config.yaml
num_hidden_layers: 14
hidden_size: 256
n_experts: 128
experts_per_token: 8
d_expert: 32
d_shared_expert: 0
hidden_act: "swiglu"
moe_layers: [1, 2, 3, 4, 5, 6, 7, 8, 9, 10, 11, 12, 13]
router_score: "softmax"
normalize_top_k: true
routed_scale: 2.83
balance_loss: 0.00214
balance_bias: false
router_z_loss: 0.001
router_noise: 0.1
init_std_router: 0.0148
lr_router: 0.000713
vocab_size: 4096
norm: "rmsnorm"
norm_eps: 1e-05
tie_word_embeddings: false
optimizer: "muon_variant"
learning_rate: 0.00324
beta1: 0.93
max_grad_norm: 0.5
batch_tokens: [65536, 131072, 262144]
max_seq_len: 256
train_tokens: 575300000
max_steps: 4498
dataset: "wikipedia_en"
Below are experts of layer 9 (counted from 0) of a mixture-of-experts language model. Rows are named router (the router's row for the expert), gate (a neuron's input weights, with its number), up (a neuron's input weights, with its number) and show model dimensions 128-255. Each number is 128 + 24 x the weight over its row's rms, rounded and kept within 0 to 255.
After each expert's rows: a language model's description of what the expert responds to. This comes from a sample of Wikipedia text that the model never trained on.

# expert 24
router [100 108 117 113 109 134 152 141 118 115  76 145 117  78 118 105 146  74 115 136 139 112 113 170 112 139 116 179  99 108 113  82 133  95 139 149 161 120 107 142  81  93 168 125 133 163  85  88 124  91 122 105 120 152 170 156 148 157 104 141 147 131 129  88 167 112  98 155 123 151 110 183 105 154 111 134 139 119 136 172  94 130 138 143  85  95 112 130 137 144 130  87 114 126 116 149 129 157 166 145 173 106 119  89  91 107 120 138 139 106 135  84 171 171 116 154 139 103  94 160 118 110 131 141 143 158 147 106]
gate0 [129 157 137 129 152 127 149 114 151 109 137 125  79 114 193 144 154 109  99  79  99 116 154 129 129 114 103 152 123 163 127  90 147 115 142 121 103 148 123 151 123 101 142 144 152 114 113 132 109 112 117 102 132  91 139 171 167 126 170 151 145 122 152  87 139 101 110 159 120 101 138 145 136 193 107 192 143 123 113 137 144  91 121 122 156 100 142 130 144 144 140 111 118 107 124 100 158 105 135  98 177 150 146 138 116  97 135 129 146 128 116 121 140 180 139  78 146 106 129 113 124 140  95 164 101 172 110  72]
up0 [160 108 133 142 119 145 165 112 158 122 129 148 100 148 142 100 146 119 135 168 119  86 121 106 131 154  99 198 132  93 129 145 123  91 154 115 126 167 125 110 116 103 133 105 106 151 129 154 110 157  97  84 106  63 122 169  96 148 169  88 120 148 151 136 135 105 165 125 118 149  99 158 166 147 203 131 137 156 121 176 114 110 118 112 140 144 110 108  95 126 110 154 177 110 118  86 141 163 118 161 148 119 117 116 133 144 132 132 145 145 113 144 142 104 107 153 106 166 113 152 110  83  98  81 158 123 155 123]
Inner pieces of scientific Latin names in species and taxonomy lists, such as Hyl(oc)ichla, -idae, Entim(ina)e, syn, gen.

# expert 46
router [123 114 124  90  93 139 166 160 106 108 113 142 108 125 105  81 169  89  92 152 138 124 127 130 126 117 107 128 140 117  79 132 146  97 158 128 126 182 108 154 104 135 135  84 149 151 105 111 103 109 139  96 107 143 153 143 137 123 125 149 121 135 145 110 166 147 100 173 105 165 120 128 113 188  98 105 167 101 153 156 135 150 152 150 141 108  89  98 133 153  88 116 109 134 102 159 131 149 178 131 151 118 127 133  89  93  92 120 151 140 134 137 156 167 116 144 133  87 118 124 126 104 105 174 149 129 156 127]
gate0 [104 103 186 139 129 102 132 153 127 143 123 132 118 139 156 127 133 144 153 127 106 123  95 168 142 126 105 122 121 161 106 145 156 145 144 154 140 141 141 114 127 114 143  79 135 137 135 135 172 153 140 157 134 128 194 109 134 106 107  89 139 124 106 130 165 136 121 161 123 104  94 158 136 114  99 105 112 170 110 142 147 119 124 122 160 128 132 109 105 103 103 120 137 117 129 135 157 117 136 113 112 136 137 145 156 132 154 118 153 167 130 137 137 148 139 169 148  88 134 111 112  96 127 134 155 113 141 170]
up0 [145 112 136 122 111 155 106 162 108 159 146 156 120 137 114 117  98 139 124 130 130 136 139  88 148 154 124 139 156 100 161 115 155  85 121 101 117 110 174 147  92  74  96 134 157 124 123 118 132 115 160 134  94 148  87 149 163 163 138  95 130 111 145 150 127 163 152  88 148 157 157 116 121 150 122  94 157 142 139 116  93 147 109 148  60 152 137 129 124 103 123 113 122 141 103 120 127 144 102 179 113 103 139 102  98 148 143 126 124 103 118  83 145 152 145 126 128 135 120 155 119 141 111 120 119  72 114 106]
Ordinals, numbers and adjectives in hyphenated compounds: four-year, two-story, 17-year-old, first, second, high, half, old.

# expert 4
router [103 123 137 128 132 125 146 123 126 107 119 147 139 105  98  90 142  97  79 131 149 120 129 162 106 105 109 138  79  92  92  94 129  88 162 132 152 155 118 138 130 117 156 104 152 119 101 129 117 127 137 130 112 160 148 154 132 142 142 158 132 183 129 130 168 158 137 124 122 133 119 141 106 144 130  70 150  92 141 138 116 162 155 151 126  91  91 116 138 166  87  92 110 116 120 147 104 178 157 122 141 113  80 126 125  90 133 147 143  65 155  82 153 115  98 134 140  89 125 162 131 110 122 139 158 135 131 103]
gate0 [135 181 132 153 147 133 102 132 124 154  93  73 129  70 137  97 100 139 105 165 133 140 127 182 121  89 102 112 145 138 106 156 147 120 149 154 184 115 124 136  63 122  77 101 129  89  90 108 132 146 111  88 139 124 104 112  94 146 140 123 112 149  97 152 161 147 148 141  94 118 122 120  80 138 138 109 135 118 122 171 167 145 138  92 109  81 137  95 139 154 120 134 146 137  96 117 147 183 111 144 178 109 118 179 142  95  83 125 109 104 120  96 148  94 157 135 114 107 148 125 131  93 114 145 118 129 158 129]
up0 [160  89 126 150 137 166 147 144  96 110 141 117 126 103 154 104 144 137  93 150 163  92 128  88 106 123 144 119 177 118 109 102 101 158 146 103 144 135 195 117 167 118 160 113 193 105 143  80 129  86 122 145 121 134 119 103 185  95 120 130 114 107  98 141 134 105 153 126 100 157 110 172 118 163 125 115 115 129 154 152 150 145 115 128 135 114 174 167 155 116 141 137 157 116  90 102 169 101 154  93 106 173 135 142 135 108 135 140 132 116 121 126 114 105 121 125 136 155 101 183 120 122 155 100 133 129 110  89]
Single letters or short pieces opening a split word, often in sports text: e in ever, earthquake; h in hiatus, hurdles; l in lists.

# expert 34
router [118 135 108 115  96 166 156 156 119 111 114 179 143 100 102 126 163 121 130 137 168 119 137 125 112  91 139 142 108  98 119  87 129  98 147 132 152 125 132 188  74 112 142 111 109 168  74  94 119 129 128 121  95 149 148 143 127 157 127 181 178 168 148  88 139 135 107 186  73 138 106 157 107 171  91 129 167 113 154 119 117 144 158 174 111 138 108 119 164 136 101 113 124 119 130 147 128 150 146 153 128 100  87  72 122 109 127 160 106 113 165 121 141 149 113 144 139  87 138 139 142 118 104 157 153 130 142 140]
gate0 [135 132 112 127  95 110 150 114  80 111 133 149 113 139 146 106 112 135 145 138 153 125 106 111 139 113 124 119 135 105 168  91 106  75  97 131 132 132 126 129 146 128  87 133 119  98 139 119 143  84 114 124 116 155 141 128 173  86 151 125  97 133 159 110  98 145 130 143 162 131 139 112 153  98 121 119 119 147 109 168 112 151 131 131 137 121 150  98  86 160 137 120 143 134 167  88 124 164 145 115 109 119 112 127 141 112 122 117 136 148 159 132 110 109 110 138 125 115 151 125 137 139 130 124 144  88 140 122]
up0 [113 186 167 138 148 102 115 145  77 120 139 145 117 145 139 159  98 142 148 121 112 127 135 134 133 112 150 127 147 137 137 140 120 125 123  96 125 110 143  81 120 127 113 102 142 118 122 145 102 131 145 130 130  96  75 155 117 129 124 112 101 123 107 115 135 112 108 111 113  82  87 144  96 150 115 156 144 110 141 147 132 139  91 118 154 182 111 141 127 128 131 145  89  81 133 152  83 155 102 122 100 141 121 100 156 151 129 121 122  93  92 120 120 118  92 146 147  89 107 132 126 126 142  89  94 102 127 106]
First names of people in rosters, cast and player lists, and their pieces: Michael, Robert, David, Randy, Gab-ri-ela, Suzan-ne.

# expert 55
router [ 74 119 132 115 116 144 135 140 124 119  95 169 140 127 131 107 146 101 117 133 146 110 125 143  62 141 126 147 110 123 112 119 162 108 165 120 191 167  91 134 141  89 168 107 144 145 113  95 101  97 127  99 115 133 154 160 143 111 133 129 163 115 152  81 147 140 122 139 112 159  85 167 137 143 103 103 120  75 165 141 146 154 149 131  95  93 118  77 121 131 147 113 119 124 118 130 159 142 170 125 198 142 115 135 101  98 123 132 150 111 140  89 110 178 111 170 138  93 146 154 154 107  97 125 149 150 132 121]
gate0 [137 138 117 120 136 149 128 133 165 104  96 160 151 131 153 129 108 124 120 114 125 180 112 190 111 159 142 136 122 126 103 144 142 102 143 143 164  92 115  88 160 118 136 115 195 119  87 140 151 168 123  73 130 128 123 153 167 152 161  87  79  91 109  94 155 153 117 129 125 104 106 154 148 103 119 131  97 145 112 171 126 167 134 112 127 110  99 122 121 135 143 145 102 152 132 131 120 145 134 115 137 119 148 128  65 119 144  96 172 122 118 163 149 121 135 180 160 109 171 172  98  86  78 134 107  93 131 123]
up0 [109 126 136 131 104 119 130 131 100 142 138 138 110  77 123 123 133 131 142 162 145  72 128  94 139 121 159 103 123 123 121 104  86 140 138  85 132 103 149 134 135 132 142 161  89 120 130 167 109 114 134 156 126 128 127  96 138 121 108 131 152 139 102 130 111 124 161 141  98 137 168 134 134 157 166 134 134 121 175  99 123  56 101 135 106 118 141 175 134 108 126 125 141 143 148 148 115 109  89  75  92 114  76 116 144 132  78  95  85 116 131 124 141 128 134  91  92 123 145 111 129 137 147 141 125 147 106 150]
Inner syllables of common words that are split, especially at in temperatures, also ced, mat, struct, dis.

# expert 31
router [105 106 124 103  95 149 162 139 103 112 108 124 125  97  81  83 144 100 115 140 122 111 127 150 106 122 104 172 119 106 127  61 140  89 176 139 145 115 117 177 112 107 120  99 125 156  84  86 127  97 160 130 122 165 111 147 135 152 111 183 159 155 119 122 127 115 104 162  83 131 131 154  81 160 118 129 126 107 129 166 121 161 172 153 101 115  92 118 173 140 120 129 119  97 127 135 146 143 144 122 149 113 111  84 106 116 120 142 118 131 148 105 140 148 109 151 139  75 121 158 132 118 117 146 133 150 137 110]
gate0 [125 151 132 127 119 139 110 178  85 165 146 135 134 110 142  88 136 129 114 152 137 115 141 122 153 112 138 153 153 111 137  99 124 126 137 143 166 116 108  94  96 140 100 142 108 113  92 136 126 125 134 130 136 123 108 107 150 174 131 151 103 120 114 171 107 163  56 137 130 133 148  97  83 178 132 142 144 127 141 146 102 135 154 142 136 111 127 145 143 108 166 140 125  95 100 112 106 169 128 139 133 123  82 123 157 107 150 133 125 119  87 106 110 120 109 101 106 118 162  85 150  91  83 143 158 158  95 160]
up0 [170 128 182 120 135 150 163 139 111 185 145 149 146  73 158 165 130 134 157 105 132 101 153 172 115 178 137 142 138 108  84 131  95 138  90 100 134 147 125 103 122 163 139 132 137 144 134 131 121 107 136 150  91 126  90 106 116 153 107 130 148 135 102 125 107 102 130 111 140 143 108 150  44 127 104 146 112 124 164 129 113  97 108 143 108 104 153 132 132 125 189 148 119 129  90 142 135 138  86 158 140  69 171 147  93  88 140 145 118 104 114 116 109 137 100 152 173 128 152 181 124 134 154 137 100 137 135 102]
Endings inside foreign personal and place names, especially Slavic, Italian and Indian ones, e.g. ić, ova, ki, i in Yevgeni.

# expert 35
router [ 95 119 102  97 103 147 113 149 104 101 100 143 159 110 119  98 140 116 112 147 144 110 117 146  96 122  97 157 110 125 108 120 122 117 134 154 132 173 100 132 124 104 130  87 174 126  97 107 114 117 162 106 126 131 130 160 180 147 129 173 151 164 127 127 149 129 113 129  88 146  90 162 101 130 137  97 167  79 137 155 121 175 156 146  99 111 113 108 140 133 119 106 111 118 101 118 163 144 141 166 121 102 136 115  85 127 128 194 165  99 139  95 147 130 134 133 125 104 117 133 138 109 116 135 127 167 133 100]
gate0 [108  99 136 109 103 141 114 145 114 117 145 128 133 134 110 109 142 122 104 103 121 104 111 131 135 149 140 160 122 117 132 141 145 125 163 123 108 183  96 118 154 130 147  51 153 131 120 161 166 122 103  80 121  93 110 137 175 156 112 138 145 186 135 153 164 138 162 131 131 155  94  95 142 131 167  82 140 116 137  98 146 164  99 166 137  86 146 123 133 120 170 108 153 107 113 150 184 117 145 135 156 123 170 115 151 115 148 124 134 144 122 120 149 128 128 110 122 140 119 169 137 146 153 122 133 148 127  89]
up0 [143 128 128 114  95 166 121 135 106 141 163 117 143 146 106 116 167 137 109 108 106 120 128 103 107 110 140 163 121 123 150 131 129 133 169 114  73 174 123 184 147 150 141 106 151 125 133 162 141 150 119  82 116  90 159 133 176 140 145 157 122 148  79 129 124 133 112 156 145 123 116 124 131 146 148  99 114 136 125 122 130 162 113 182 125  87 135 153 140 115 159 144 138 115 111 155 178 126 146 135 139 132 169 114 143 139 125 147 107 123 106  76 115 154 154 117 107 170 107 120 149 175 114 157  93 138 140 123]
Stems of arts, media and science words, such as sc in science, M-ov-ie, art, music, program, techn, festival.

# expert 59
router [125 135 152 109 116 156 135 172  95 102 105 142 156 119 129 141 171 121 104 167 155 125 107 124 108 116  85 157 100 104  98  71 121 129 132 163 125 155 124 148  91 115 139  91 127 144 113 105 123  91 119 106  69 149 145 159 147 124 111 106 153 162 131 117 170 142 109 177 105 138 114 179 112 154 106 133 146 129 152  95  93 128 150 154 118 108  94 140 147 147 126 103 110 103 135 126 152 193 139 171 171  78 134 139 118 104 113 127 139 111 144 100 136 133 131 153 120 129 104 147 163 102  98 129 133 114 147 116]
gate0 [160 149 164 124 121 146  75 155 137  80 125  98 154 161  99 141 152 112 131 137 133 131 129  85 151 112 104 144  93 127  77  68 120 125 136 148 129 124 128  96 164 125 120 110 133 108 141 119 123 113 102 114 148 143 111 173 135  81 117 142 155 162 195 107 134 140 133 125  99 133  91 118 114 150 117 145 107 142 139 107 113 121 138 109 104 142 143 142 143 136 175 151  96 108 110 108 165 148 116 140 153 118 185 126 143 107 126 120 127 137  95 158 118 147 152 115 127 166 116 119 109 100 102  79 109 143 127 107]
up0 [142 182 169 137  86 180 116 138 171 109 163 142 142 158 123  99 125 137 110 119 168 154 120  84  82 128 138 100 122 129 148 102 110 102 156 114 124 126 127 155 144 115 146  97 112  84 174 126 116 110 134 140 180 116 151 152  74  62 130 161 121 113 124 148 131 179 119 115 119 131  97  79 100 109 148 141 130 113 136 149 112 156 151 168 124 161 117 112 173 114 157 137 104 126 125 117 141 173 127 144 169 164 128 148 124  86 120 113  99  86 102 138 147 146 140 141 168 134 146 124 145 126 117  73 128 134 134 137]
Byte pieces of non-Latin scripts like Devanagari or Korean, and the piece ro inside words such as Bromsg-ro-ve, bath-ro-om.